Experts of a small language model.
Size: 14 layers, width 256, vocabulary 32000, 126M parameters.
Below are experts of layer 5 (counted from 0) of a mixture-of-experts language model. Rows are named router (the router's row for the expert), gate (a neuron's input weights, with its number), up (a neuron's input weights, with its number), down (a neuron's output weights, with its number) and show model dimensions 0-255. Each number is 128 + 32 x the weight over its row's rms, rounded and kept within 0 to 255. Numbers have three digits each.
After each expert's rows: "comes after" lists some tokens at least twice as common just before its tokens as in all text; "comes before" lists some tokens at least twice as common just after its tokens as in all text. This comes from a sample of Wikipedia text that the model never trained on. Tokens count by the router's weight.

# expert 30
router:179107149067141125112087187117128089111094164136150118117115088138098178140086185044077127180126092110135129145113187079145107140177038099174154121067122155127116134161141106158075132081137089141154135178198104122093098067137133140119174123125143097079113141132095117158147124110126120166110132161079121102110079089019122098150149165192120150146055106180088100091194173073105141112100143154140161134129131140108072177142117165186146126120168129126099136143143138124104093147080139152125131130119148166141120125155113119158137124136208180130148104090090132092114123124125164109121113101117142127132133106127084106163104115065146185113138137085152147189113070098243126147120172086094171147179112076131125105107109118095137109149095124103094151140132114186095131140155122
gate3:129070049109133134138128076099156041086101147119174122059112124124107163157141203078099089156091174150079102171124069143156104103142109141128162094066135182128171176124107132180164118167156093138177142083150191140137134143064129127152149106142150072080133138159115108149114131112144122121083196165143046153084100111117172124078140097162137140195127092155158111041120117074090169128122122201061124104137153107150102110155103094132186187082188107078071118103110089109121097134141142137102158093139143175111128168138136097114156112090175182153174150118130141138126120096070111133143099139091093145080126099121102100127138086117139141125189129143151142117148126188161094125122198131076132125163154129107099132132154102084140096141122169136091154088120116124137142098117138
up3:150108095127137125128137121078190062092129084157166100088128089124130165147163194120076063172111180129048138206138110163209102080125116149116161106087149157123195145124112175165127119149154110142148074103140163109121104156077154130128117088124171144139183078109135093124121125151160089136102203136138046148065135148123157157091143151150147110153106105151094130058096110111083102108092141149103132130133121119123076125133111083136165215079210124148059092149166099141100083163148136072073131061139140169098119165170162110131120094128164170133149160119120173141119136125123091149107118172091145100124135114109092097171157057109169175095182109138141163140138117176103111108129139087108117108169136132160137130144168107120152092106146164159115161110136135133056165131160144
down3:142156152102143145105110131149134068123153142102085126169135113159148169092146126094173139129177128169119073178063144169129175148100087105127140045160106152147155068077140162127138145123149178131123129128091153159118167139143053100124069114124151123144097143180115110140152155145158110130147145144142145197107138135132102110167135114138164161078139134110095168124109148093154093140135177162121132048160136117159129169127123148133089108169055113102166161132093117134124151105116114135081125089096162052135110113049153147151114119082148225114101071205068099171114101113098165148204130118107142179128118064125119120144145102151108187056112095102108147128111118136122133176108181105108125141089146159152187141113099125123102106121040088157163145177127117080059120066084153
gate4:091168126106132144153126135114151145154087117063137111101091090144108171137104153120123100154161121146125103132125081117082097135110069065103169128133114176116116097106017154148138131088130047134117102186132112131102153174143174064126125139113100117098155129154106118127206121121184096069107143172135141125111087104141126096097177123186159078109070043162110136152177126116087151098103059195113164143088163124185116115153108098083086102112110135123144124183176145130129117133157127106115159092142098170140102105111109156132133134128177145106104100075113107208148104155192098089072035098107157106118100069084138146165103108138105152121143157170147112142153117142133100083173158088080112125112049098158111119144134097097106111148072112159073124085165099141177136148111127
up4:097109136097120107091107195079106107133126109074106146125092082180165127131086132108143070164167099119123173202145124100123107168101055095139171094136084115071093119104097060158119123147083075136079125180138124147097106196127174112122092104109144116130151132108062133099219127124209116116152150103167169099122129078184139152095124138132147123118073073134117078117185121128060152145088147211118155138127147118158108128180117140121154167152157187131106120142173168145130157109155134109099122064140160165147127154165174121076138136159196131151157101088092148162130104186136112123100073105129100103171117100075155148167123131131167178066178130152104119109191129143166105068162142120108177126144126160150098128156108067102132112117102061124082141134133117164157112118120129
down4:163136166166083086127065136104148146132141084069143116120098178136124123115155106084107110142073174117127152107105191130093174155135113145115131100120106138169092118136147090124089157158169077156093113129129105104140128114172114153065126179162120131158121117145128092156155109156157117154083146158104136107156100164156161189166216099179152168158131140121151088114149075087165171114168089102114188103102128130099204159140234147155126128123089176107146104096125200118113125180126121144158129113157126084131113124121146126170152052055187161132141090152064145132070154093202151190099170152160156112164129095134161122159096102127123100124184120130074183081124172148075120124125113076159107105147066168105133141144118111098084120140095129149193124155086123140068153132138125
comes after: " was", " a", "==", " were", "===", " an"
comes before: " in", ".", " by", " as", " for", " to"

# expert 24
router:158121063205128111054149121086108181083118113120160173123163170110141193118160097122158146143171100128086093086113120125205132164137002119150135094158108147151148097142142095069115150105096100161147117145110136133148202115146116079104093141088148074127081108145122100128137125181086138102147092056116118083178127088188113059131142175126093154119133136110120116132182118117106136177173126128115195128139142110122111123138091128101104123103106172170153166038153129140168097109138112042143096118144171132156140092054156114150183121155143101100102035116137158155137063077168176123104148116101157105113149114123128116097144154161116103096126157088113175108101087121135115107116118091180147165134182094126151092151157132132099183116143098131144120098117102172103114143148118
gate3:145177086192130106177104030102090123123160167145114101121132116084127148137139172188105164177103137145085114048132090073179109087105133159157173126156157170144180117113121105130164134110139136153161101130101124142103089165124105159148140102150183181119110186143125127107106065145110079093096158133111104145112167121128131184121139103169147105102110144143087055141086145142135136155124112145083130146163180113130090125138133210080116081134162213102150166064100154111165109160163143105149173108128122118088163087099126138129148087145163098123141124146137117106133090111181150126169156110129072111134154154159116147115095081176064130140128123124141130146134112170143079152108116085147137148092191182120155026134148133122109138126160049131035162132142123125066180132063113
up3:142167100174160117162082062116084122136157118131137114107143110094138161134088163168155151143111156139074097092159117108133089032142143132152186157173172138136170097107165141109108114109101156104193109133101120162134094145122115118167101102141169175113135180100127093058120082135100101073128163098109086156101188160147128188134149092175157122144143150135078069162122134111103144104116129108110135140152181139161054110144132190047081074153171221122165116089102162112178115153120169111156174122127095159095178029074101134118140116182109095124125096108171096122120120104154123119145137126150085114113155107138145158129119056164087127138086154107154140124147125159127083132077112108147127143116153157124129057128129135136082108130189082132089134154151133125054200169088106
down3:137113133084118092151112150144121141199131108179055116152134151111101141072091189100162132164160130098136167146155174091052113110149159128177087126151150080131095126101116132116167090131141123070091120121133128104210100169147101167140187112149149157118097166108076129046146146147093114154140140174157137108090177114149126177144166120123153113182137152103134144093146156107174147100124096155183119141125117156114120105114158060120129128135075128119159156179046173132092124082159092129103149152161127078099156095128173131104131114107161068062138087144176174150130088143137106091179089097108120192185115109160154142132097102135068117148106141120162074136132136168140145148145099109111194109110121172137138126065109070116065157072178118074149165149158101043174156129123097
gate4:128141162179133148126159126114119141162132108081158157169031135119094137130160085098202079119209108136090129116169102165194138138140141154146152085186145110107099085168086174079136140119113172114081120119162138136127136160156155147153107088134131116148140096142161165135077119170116198103119175102167123118133105171163158164107117124067138114167153164124144143154119185146155165110121148119117172081128128131129223165121153208135145117116176165081159142139109081146138176122119165122149132085112154121110077161120202146109129118112101156116131139094155164179113133186131127122138134035109153111153106122168138139118088064150112152106144195095142148091131172093151130202130137160203141169081164125145127138122069161169106169122126028134117127149141136140123060181121126
up4:148139150145125160149148109125121112147151142069132197173087126112103123113136088073200090097146114137128172139140117116207161132151143138161175124191124149087124127163094119104109110150133141152099142143187098105109176152164178132118138093156124178134153102186175170131122096156125166126115149068147135132126139094133163129103136173081152136176121169065094142165119136107165146133105115167099196097114126114086209144131151170097160115136186136091141151155150107178166166093143135077119144025112143128112105159120148115139184131165097124145113130086195134193099119116144117089128120044112138082112100115125130147098136039166084164117145153079141136088119131142164148160118159098167158148096230129118091112105067189182094130085155125134138154137146137128125048195120107
down4:132131165215188102139168125137168145123163144115164113116144126139143091119154105109154101114104153113139101131126153132198149132110146137163162153116105102147162099125080100119149195152114137081167118076131171096144127088126121157156133098175109137162077136092112095108120144087112103100126103161119088146157130123141155111117059102127174159145161122076067139146157133133043163070082055070126123119238132140108110158112170110138140170086137109109097145131116120055095116148070069156122168123132128158120099130120226101168100090122125082118106128144077107127132118155220130150143134184108122123174104141120088094104133098135178029089117084113104129095070136174098151158145118135148162100112118199111174168111133114110147157129175118142172085109157151085102134123066172
comes after: " in", " the", " a", " this", " In", " same"
comes before: " of", ",", ".", " to", "s", ":"

# expert 12
router:158129042111131137174115101147119141135115144149087158143140152198136099113159135107149127107174115131117128119123133119108129146135150150096135086121107099159100163137114118175124147137120104083116110156202099193162121115144124166167069155191142177066183163151155166104084125105174168145111113119150137099079163142127160063136179108143162118097136095159140075139166099125069091121148106190100145087139130141111115197107130144118093124109132146099136186123184149121096184075149173118095178123109158083128196177163106119144101133086088147099117124109156143161160059114160066037165137068142158126167174091124132121121197142175076093129144078116103114099095136146191118130143155153057078097144125087118160158193148112088099136101108132158090084146157136052153155129114084
gate3:166151131110133144155147136106162156134124080113141155148178174086102102136130099158135124054141163070190125159180142162144124110175066158156140130121132126044113113108105143180140087130082128146106099149113151150159177127127149142196090124126127205107125150098138159128151113110099188080123163144118131145131141091086114206117182152120101119101078118136143126134162117163153134119154177130187100119097146114133161124117161082072089148120130110107113080139140122050111101153124147126179077017157142117205079157108137082117138108124163124109106127049099116158143118097114121168107139062105088156113133181104094107160191178159120160107027122118149098099115112136169055059112169122083126116153119120149134106110170136154131144085155059113115120130132050148130125133107134
up3:139112101160153135111175143040135151136106082119112122144144116100067093114152131199116116085132189085150167138184134132145120177195106160126137124182152130130089156187166114130125078111097123139149071169116110156178213074123111102185108135115138177103138157097106130092128130139114170093126133120163127145093157051136106162115166124103137120091070156132118111151168102133142141143177194160163088104092131117174151148097136105074090182118147103122088085130180126046126146139175136084146101066103133098184104155148137081156140094150145096124116134103139120188146124085112118145129078116146081136114133167130133084142149170175169151115092132113123111147123095161124067042131139121077078156147128154121135127103167135132182081071109080077159138115106039151149079140077152
down3:080126159099081140081144104155149167111175133143155136129126169079126133081141103124143148129085154098076102098114172139140179095167119165139136079157064162131125090156070089051103158153154089147106108113131127210112114113086107118130031159128154180147137089137139171102122145185117147069132107175153177095127186121135115165106138129164099079159098106223111073152096174098110124140142087141086126134110121089159176150114089101108127140095123138113130108104187110108171164084136104066131149124178014125130202139103108156135162177116132085112162121198116138141159153091113142164145102123143126113072149168129105161180079144138147103126133099098176117120112076155128148128106132068142158133119100099142097090155100183147109156114160132130152107068131184182127163120103112
gate4:094116124148166166139157105137143178113187121157156173131217098150157110098106152105097105101192117072120159053213150200059121108094119142165152151157187154108168145157133121154107170119119173138129117104074108095158078167132121115163134149149078140128127149170095100082137130063142140100110094129180154192109100146125076059110079151137096122129110138136146133071223120072156147150155167104137128103114169152133121133120087125070127134119104128116143127133124176131080119118114199096141170111098171089154124142173156144104145117206144132146120151100183135113167119157158206113151157098136165200092092121166142080135136131107117120139120129151103159176124190141155141135118095141132104143094157126118139150065130178128119107083188090122065128106118133106157122194087082
up4:077123128115167176153189125117112124114165135195115172103210114122160122117142144092067141108147107079133157051205163175082148110085118146197182121153173142122160137146176098169097157090096137161101144119095144073140091138149139090190110166111108152145121137141132107074128155100143140140067112096148125132082110137150105124100099118103150149123089163097149135082158139076154149140157164117138109112081136153128093156132109126093091126067120136128142139135148186108059103169155178117160177116082190085183115147159182122111160159234200137151162129086222093102111116150156182127179163123123162168117101152157143091164147120091139131116134169135113159152129153127149132164123101132117108096133131097128158171051129163122132107083166066106093124135109113133170145174137081
down4:160086128144145156157088075098121147173173138165159137166131116154135158119131183157138143126146099103144132121136079145156094125171120158075125116049181099112171135177185142133102147151105073138147104073103093144163133151132121089137154097158095099120130155184140053114161155155154112096143096154130177159100158123161132066179160152178125162137148097120103095094138183102155161122042090095113153076152116161128082110129128076132126158185159139149210159161104164104110168166138092161098151077088094111096151139077161130106132092110181096105108065185159139102120109205160156117106084088161158111118113106126135150134113081137085076143131144088169178105125213151094114138177150088181132073152203152069120125106102117158107149134121168151081165157118129091147145139147124
comes after: " |", "|", ";", "See", "|---|", "|---|---|"
comes before: " |", "---|---|---|---|", "s", ";", "|---|---|---|", "|---|---|"

# expert 9
router:050135195114093184162132152091095135186123103158097163170119154085144173118149147137180124131105093176137063169154131196087109105192113107110139153089112157094116086154095139048051136125133113190127162168137140115108169104128120146116128120073139129130132120093122128150214182124056082139032166188132095122132161125158117136092100087114177091123087150146148181143145067089091133138129148080122112135133065103163098109138125095098165153106138103141059096147110100103143081123166095114130144125196097150124205161140105109169146108118069086123131105130161093078112169155137144186149134151126142102174115149151102136156165153132126124142138033150122135104118109136150095073127086118117109137106116153140145088105144111170143144127121121102096104085051143147174118099134143
gate3:101165149149066113174153161113141091129144126103119206111125207137134164076155185124134114146040162103130196136090142154137123089154103135116192114133107185085146113118106116099142149112104102113117102177074074071082194088159085154169160088155065122168085160133131114178159176128173145119116171114152085085127101144126134101148133141117103150157062099153115155096134136138130147189103133144133128134087095154131105146165117114120156176097078141163151105166114105108107079094110173132104154169136187108078157124132108192145131126200101127120184101138119188193108147059126125146054064150137099158116154145194118141122122075142167161130131083155115113106080088111075142112120141139123093097173136138144181180123099134094158114092137106124132098183163112183135095163120140
up3:118149136158054097168144139110182102146151126114100212122123175165130176087185153116116106133085171116131159118117125133144122122156125136082157125114128187085153150114126120097075121098094136142100128176080077082143196095163075154162129084160091119173088143151116119190174166127189142122123165126147099123076101126136124106120143146132051154206080106160138164098140140154143155166107145167143123133121079154126080147128134105126174163100109132147075107132115123088106097128139151140094150168143171094069187132141087187127129157181114119122148095123116189162103145092160125142056042145137088169099154145185125148119130094162138168112109083154103100106088081071077132142139121167104072068154143148127185162112106120085148129108118077141104077179170095208122086133112139
down3:107174131072049114185126086132089093173104174106101124098157190129119129154164125116071130150130101190125118220192118146116052124125142044180134135080080106125135099122104110171169107179105156104115103124158126139118105071073104080073112165156096142134105133087093056099097115093105092193120151144117172135155104138147118159146151138089131149144136137103116090126119087128186117098097120147115163079135159101169184152151131094201063204131147177167124124155111127113129160144173122090105129138127098126160158131186089121168155107120130142092133151133116108104079092109138085057121090129158112105154134110167067099083158137123095110113088105133153108143154151152199100108166159148157113130132134100188093072134073124164078155121084128134152140091157120136080138143106081
gate4:137149088070092110113160158095117143127144088144169217103111119144143120135132137124106124130194158167150117167078117089160145102102075108142124089146134118084062114064122207119223125108078079142048123172117110088217132148106123102130151154103152064153065119134146157136095113109142132087175173124068117134156096108091145127090182150092138095100174166107125086106136133117142120113101153129212136145138116127144131141138137112075111159171100180130094172106093133106160067145148102127123179081142100101130111185128092135152071109153164093163153130125139084114099177164093136186078120155141179134121175191095128135173102141084116108096119112153070119190151108106073153119154142135084134128077107103133096115161169134107188105152083168127089118146104156106088097136125142
up4:124123103089105113110155130113083169146154095177160191119088159165138110135177148151122133125214148178173157181085100073177155129104053103125129077123128128097075122098113171110204099116106113122082131195133114084187116165070132122176154196116101068141100105147121169143077119120182126110185181134094096111119120096086197092072183143094124092100161190096110092090129137130146140145109123111204141135154155120124139118149121125118114144144136167123138155147103104103135052157143123109113175140175085118131148176148100147138062094182139126118112108103139078119134183168114181167124097174130181128109146157071140135153096156062134111129123151123105112181148117158102135097167123109079088129088120108118086120159158115127161110168105186133045097120106173147099108118138102
down4:192110145168164150124195111161124104115102143077126171156115081135115148097145123164095112143116100112118077141160126070143117127152132089088141121158096093093108102105135171111127066117111127162080123073134164148167149139126168108120151143087096184140166213128087149161110118105096110185171106100196095089096097154132136147161101170163109117148099120135141193130138139152105132123123088160147118146145094100122139096179163176142137074056110158118143198151102090121098156114144144109077149087042173097124082135126143115079136097147094172107128167085151088154130079199159087103076126121108108161120080141103081125125117062156116159160147094192194151110115158094075075108104126118103179113102120089106107109155094094119136153087131080149137088133177118150040167102078175
comes after: "\n", ".", "==", " =", " ==", "==="
comes before: "\n", "==", "The", "In", "===", "On"

# expert 31
router:225166143133129155112125086143108176076129147151130105126131119096107185166085108106138147128127130093141128150082166069112159148182136100123130148081123122125112164144105087152075159190127074099082138004162147095152118062128125133118102104129132136062148144096099196134090142128137145139166114134088132159124083115100096177162151098097099175117137103096139172155148069132161098175129159097122121123093119134139128192088143134140150115125135160168177145115154136155099136160113249131154146156122153136045170133192128107179142150084156124141123129161148089127109166100137162120120087138157141109072133110130202135082057104148113158119145129116125131113124193074154206194096178112113185158142141121142122171125132130130102104140156104184137167192138125115132077124124126
gate3:115114161148118146117157133147129133119139127109103218125145093092151140076073116132143134169087121060116188119117136115098082150122157138149142131181168111039143100138099100172139111152108163143164076140170100127097145124091150130132160159162111123091140159071132087078096085071119072124128200170119117074104113134069117141134084085117098150164205170126108162146145172177073112139092144153094107133065181098111135138118149068144078082142136145088148145102116130132115097179115060165090116086112092138113129062132138194169131144131106125151072079088109110133054114112120059180129142115111127153118133109141092098093143127155156110111128114061066133103153106134118150088165139178140148161120123185202127102156107124104083139120096190157114160035142118121124131161100147
up3:120149147151117118156135137155076085146142066117118184122135113113182119097097122146144144156111151131146130045084144120136084141094110122145140151209165126066128138109116084155156129172108121086178088145140058153087124124120199094138143180140136098109145179066138109111101118092127080118144155138097139105135087127075078179072055110111098167139169157117107137138127170156120079108130107099147104146092115082134131125126148063098146095137156154132112160119048092133072102171146066131135101101093111159173111100126094194142160149156089129138123040131152101169105146137191086108114163026091103137104128152187135120126154090133182107125141151131064121073144094133124092081174142165115114156103105153164166115158080097134144144089134182130153109092091132093145057171091135
down3:090167198111095122130088140116143106155143137131101150165112126099120118123142122164116123084132089120126149169112159192067118149160131112122137119128104099148131144123173164138126091128158105123157103167129144117122172194122175137094095159101203149076154122127148107187147100100164096138104087129077111153102074137135090141072103173177162160130190092145073212142116138165130148112095103108138146099154166110165139152144154090193078055136114136035082115107054072090068158132117172175112169116133140102158098141135101122139164088152146167132107106127137109101095169114085111142147135073170128193139102163139091090160151086120146181097142097051162126168134111186081108142131099126135149136152178202120106133054152153099157106126215102134129117119146136045123123139148132
gate4:096189098082132083159103173134115150078073099164108123099112135134116089100097101171173160164076151124195156142162175114099086138119106163079139083089072152126166150132156131123157122064128146125119106140143101110141118231160091074150105210134148156119176119113168106102091167112120073134068117177150118145063127124139157054102097103116132096144140129122123124092158146185128187103086111133104143089103160080127186080166150110150130087053130125092136159171103085165158093144115161095126190079077129139093156103150122112117117113188107137076136070140176156122127086193127153123156131074116102066102152126171135216127156150158079105130086132091160137160160093143122140156076118120170150163124077155092098142123115145124096134147167155109142120132147109129102156122121095
up4:101201126110147087118114228164149114069054098119136145102173092138133091080098134199149128142084085117155120104154148147143090137146082130107120108104081161130141162138116132135167092093134120129133065089127144123158097204119081106160124191142171176123190079097140133088131153119157103090081095149144142153084139130155136096099159145066133163080110103141163117107143126172129168090057116105059139126111131097165164108116140095091099130079129129092163166124114090136155164108144153118135168075062162142072071093139160104085163115194123148065138108120165142086121070183101151116152143077119146103114167124195139176132139134154068104114076176043140136136162135163139112169131119116151128151142073174121125151110122157138150165117176114096080148157164156135116121139158100
down4:168097143130136082099155141126152137176162086081179124101124133054066137137115114142138132097101122144122135150091191184189112135051108178125140135183152132075144089171113084152108099114095117144131127149125127108092150140191167101161095130155148113155152150115104114140084117128101170120158117130069121123167136113074130177095109075133142133143126139080157120124161118143096151082115127128084169179140119126128151133099131104111107123131130134121101133098120137125164170133143159062174128126145072127088156154164145096154111086108158112145064146069124169052136076134166148098146049161063064182103124124076156163154137096106083137162098170148117125161109199090216068119088072160131183123141083124143187214088125153138142159119134084139211125158144108142104164163104129
comes after: "|", "-", " October", " November", ";", " May"
comes before: " |", ";", ":", " by", "–19", " –"

# expert 7
router:102125099132156131109156082130114162133133160080123155125115142127102184175150183108147152132168142169107147155127084050080102100130143120162090128095085150092036136141132100134158155098103113110138195202190129126105157082092149132123185097149138149159130109100172103101121152068189113149129145165125117129095153103139138174129163175120130121097204123080136161104115190124124118162090133134100149180141157171151128138132081119156136064129150100137167116078120181105179131134068156167180133165147159143111058134124114140094113138135122239132150131152092093169177220168099103146115136173142155176108109141149209086124111139133143108100128098149115104042138107109116160166110081148034108074178123145129099120157138107138117126139140162148146119120125124095077140100142168
gate3:143118090129070181171140096167117071155130111187108131172193123100120121116195059197132132124136171122084089096110130071115094085163174161101097153073116161154038178141087131104125131106097131106131111104193077090128127144124096151155125098151196157207092191108104111130102144157145160133156161117067092149126131100125109117103130120121119106100101149144097148127150157124116105149129067104109105093079112128130144087207126079151159111116164123143135107112162107147158145111130104163090112098170174140090033107152145125149066107115187142098152120097106144077088118142096105143093154097137220118155110134118135059169126095148113132085140137112119141128126069073109171130165163123139127164206106104170157137098131117131124134173165159089129116142100147199129134163095170
up3:141135071141084162141132089189143064151108117186139128160169121101117137146188088165149152113125156105112109111138150090130076118166172155158150112092114140171059193134091174128114097131089132100143105137176090123155124124121097191142115103184188188199083197130106102123114159183133135122148153156069104162114137078113089131114114092101131097113151169151145130136153119140113109090150098126061149101093089124100092095198163104121143089111145118151090115121198092174158141090143066158061133090155170129123078138164138147159080124105163138112110122111116125095087147127097114139130156152120182131205134131134132054158192108143108131121131095129118167141161072062105166117139179153097106143196069116150159160155144130127098126201161162103160116155105155182105075171103137
down3:121182148129150093102141146128139132134148148124123156130054168130135154173136102149120120057131149086107139158058160159153149169110104102092174058125103134108129151131136112153182182148105159195101198125122149153132149104118116147118191151090106144124122158132169090120128108127128195120131045097121135148150159131139134092135157139114124136093138101163098122159170138166118171132172138101119129163124104112117166147068088072116172118136079145139195146108140108070182139092112090174159118122122172158129120151151028118142132108146130143132112149170102223125146119126102057147150154065155105148155081124105074212145140175098144157116126130113101141131131183137122075141090152149090150104169059160124051148121143078194074177131152162128192179178137169085131144148149096
gate4:096157082112124116153111137180127189118071121126174121167133111098153119120146146146101193147109151075094118120164116148110092171138191155125115178167147141095085141109116119108134146188167130151138114075105172066154136222146148158147110104091175084140146118153179077102120148104183187091146093143145129145063188062190140129093083131124140100169092170125081166109140145128094145174092152109077114166102132127098130071101092108098113126095073088116170144093119148091101088210164175159192103113154093126103160111085126133160127127123101112109174179080068110147127087118093128128134118149159137135124136208088116139106114151147084174129162168109059087111080133053121143136095141153089162090133119080079138156079167098090150112113114109064153125139133118141130137111115140
up4:145149130110132144128095125190102156122099107120192105137118128142090071111174159096097149150128142087081136116139128171124050171147151119131138166164118126131083144134149127107121141187172126156142157065127167119193150142134157112102128103097120091120117115157183102119120138135187192097153084164115154131079145036153165156138102135088126127142151153151081136123138110156137132151096169127119131156082132118092171090146074118069110096085088084112137143093135130092079091208203103143196145109178115136089148126114129117163113132146125132120200169100031114128173087128115120121145119133174128095116160214055142104110090150165118154122137186067100078148059148078088130118055115137122141071117126149114108186099166125144125135115177098099121193155100151158117157077147126
down4:098123074151105152146134134122096132094196170154202134144199184142143111111168102129112146189145129150050165162135092161149144146158198089106068173131145126144153102067119146077177173086105136125171125066096155139182150166075134160036116166118095120125126113098160114137109126127125142133145096145115150124156140180122155135103116181102104109149134175086097155129140091144171164203148076141103148083059089126115130109132136132195119118149126157074164165116182097145104138174115148108138112044115124105119148144140134134123147159145105103113130109127109102128108113110092151104118096171126133160103066093088103130134124076153148151160170070135124147080193167168078097149131188176092125118102205195148128164122151169121128134138113183106101121168130121111120088107056086
comes after: " the", " his", " The", " her", " a", "The"
comes before: "'", ",", " was", " of", " were", " is"

# expert 18
router:115139111040159114120166109122147157182137114143109173139132091157132161112136127095092148116108138193152072146186125130119127147119162210210134120085133104156158141135140154173118129181175106103131148175161116128122102113114152133141107134156159137127194099120109110141156186115196112116132179146085140150155171148159120106170133151121140060154185100185112126128166109120071140132205145137132150108124084120107109081147108156117099143152064139157117143140115132142117178124216039149113156119157118106113077136165161118127127103175070064153143147145209174112125135115151055142144242117110163136079132116157095160141192115138154126167138112077143142061167173104087156171110122170142119124122162137141119159099125146124140131093113100129146079152143153151175188116139066
gate3:086148185097124168118167107206124114084143145150101128184156141147147148128094166120097135105146148129115136089149099137117099093092151130135189099063148117134156104164128145096135115142141179177097089160133150155101144164153093152163121139150130178143133094128095106131095131162138091189134075161143164072075165140126111106139083136163117125122155064140245124151151164120103164170184150147191188105158127144128128189073134123137109109144098093087077095153114153105204128158157092073117124148135164146068119154160132139109137151096087085174123114146163084137165112113091154128155117093137116160151111165129135140110108059127076184107119112103139187073122178158108130135129147192119186108118127142065173157179073122142159211125140137147127095131089175127110060076100169
up3:111113175097109156117140097171131131107164092153104106199166148115101133113092119115134138092143161171135123074140122128104106112092128138145147058083168096177184102120118156081140125116132165209142124148161115147115119148144128162196107158181151182158135047118113131110070140165149123157101066168146146096113142144147101132132059156169139113112173055136220169149126147081100139153124130172164186126155110167160116179096128087129152150162112122128092100158099145124204167118135152114141131149115178145081199161192104153068136150080075134175166101129124098160164117101145130153162094083112130159159132127160098145113113114121107200171120111114156159110131185147126147156122100150124200091108136135105186140152086114127107193125122118208102133122085200097100083085100140
down3:108137116146127123103161177078077126171119112144165101086167135090105212114149153173124142152145103098136113139185144164108177125139127116126107106195114084123083141131134038087070130130115123103072139092139112141150095101134111137138123136115119114104172105083083184179113186085106094142121204129102123116105144121101131101104071091162117128172152161100082085116137154150156096196113155128125105085143146169129140116123146104067189107123144168198152176156129215131122076099142098114043109161118090118122164129154128146177101112164088048102074136091175140102126142126150096166145179132146137151145167130163135137074127103083191112135127177161149155091109124118152128121142099206151097171090103154134150050135160095160089071146140122137131152106142154057171111105135158
gate4:105161148112067107173123145086120102072071165139158128189118126215095110110164121149177146125117122150154149106161067162086109118073110151082144159119082098143137110145099132105054103103060112161096205094148112134101127163183127170139071130062090091129106147129113131123092143087107140146132177128184150180124196081120126129107132154076192112147057178161120115101121129110158132148119119142143124164178106131063128103126122135090060148105081139164128127095149094081132153162174149135089121089134108096091141113148083170116083087098134186163127174109163108118171102112099115164151142100117153103153083143133163186106138113136127107089124180086063144079143155176128106068096110151129141093099146096104111075171111166111066152113105077171144103153133088137190125159124158
up4:086205173083105117165065184093105108123132129121133112176130136200092145141208131159158114144108091131143127113126071178097164164142109128065153180110103092132168105136078099118092075108079109136043205111100093155088143187190204133141123138099112113098099134152130131124162139091106132113190149140112165185161162113105146148140118134090167110119056143131128123113110121098162134110136129121120111110134118123082096102100085165127031108131109132154132093093112108091101131151155151152105122082135162089091100115152099108130065153122135173112166133100205077092152112135119109180146148091085182081095110122118183132079111118109111138049128164123078134128138129157146112043112081152137137107102159106108130121186108189104101084087107140132128102140133089123176103177128140
down4:145149109194143103096129132127154077151142166159103140125108098141148070128175163102114096114172119129118141129122154165092157206128178223125115160120092090111070154177089191115121102153149140142053076109088129148128106161105095123192115103083159152112158070142065100152189118132132147137115113145159101069154141095088159141153091174086160152154124106109129137114137147111190147149154157087163152160088120074176143140120156089113109146114108110104136095129139104124130144183137134118112173111075124100159150152126072078121099134113108092126161126096090161091078108124093094159077075149112128125086072088161212121130120156134157110103103135173177142094121131116035070144137104143136112116142156123094161130195170149129069205145121059130146096113104095043110096121122118
comes after: " |", ")", "---|---|---|---|", " information", " (0)", " classification"
comes before: "-", "|", "\n", "=", "===", "=="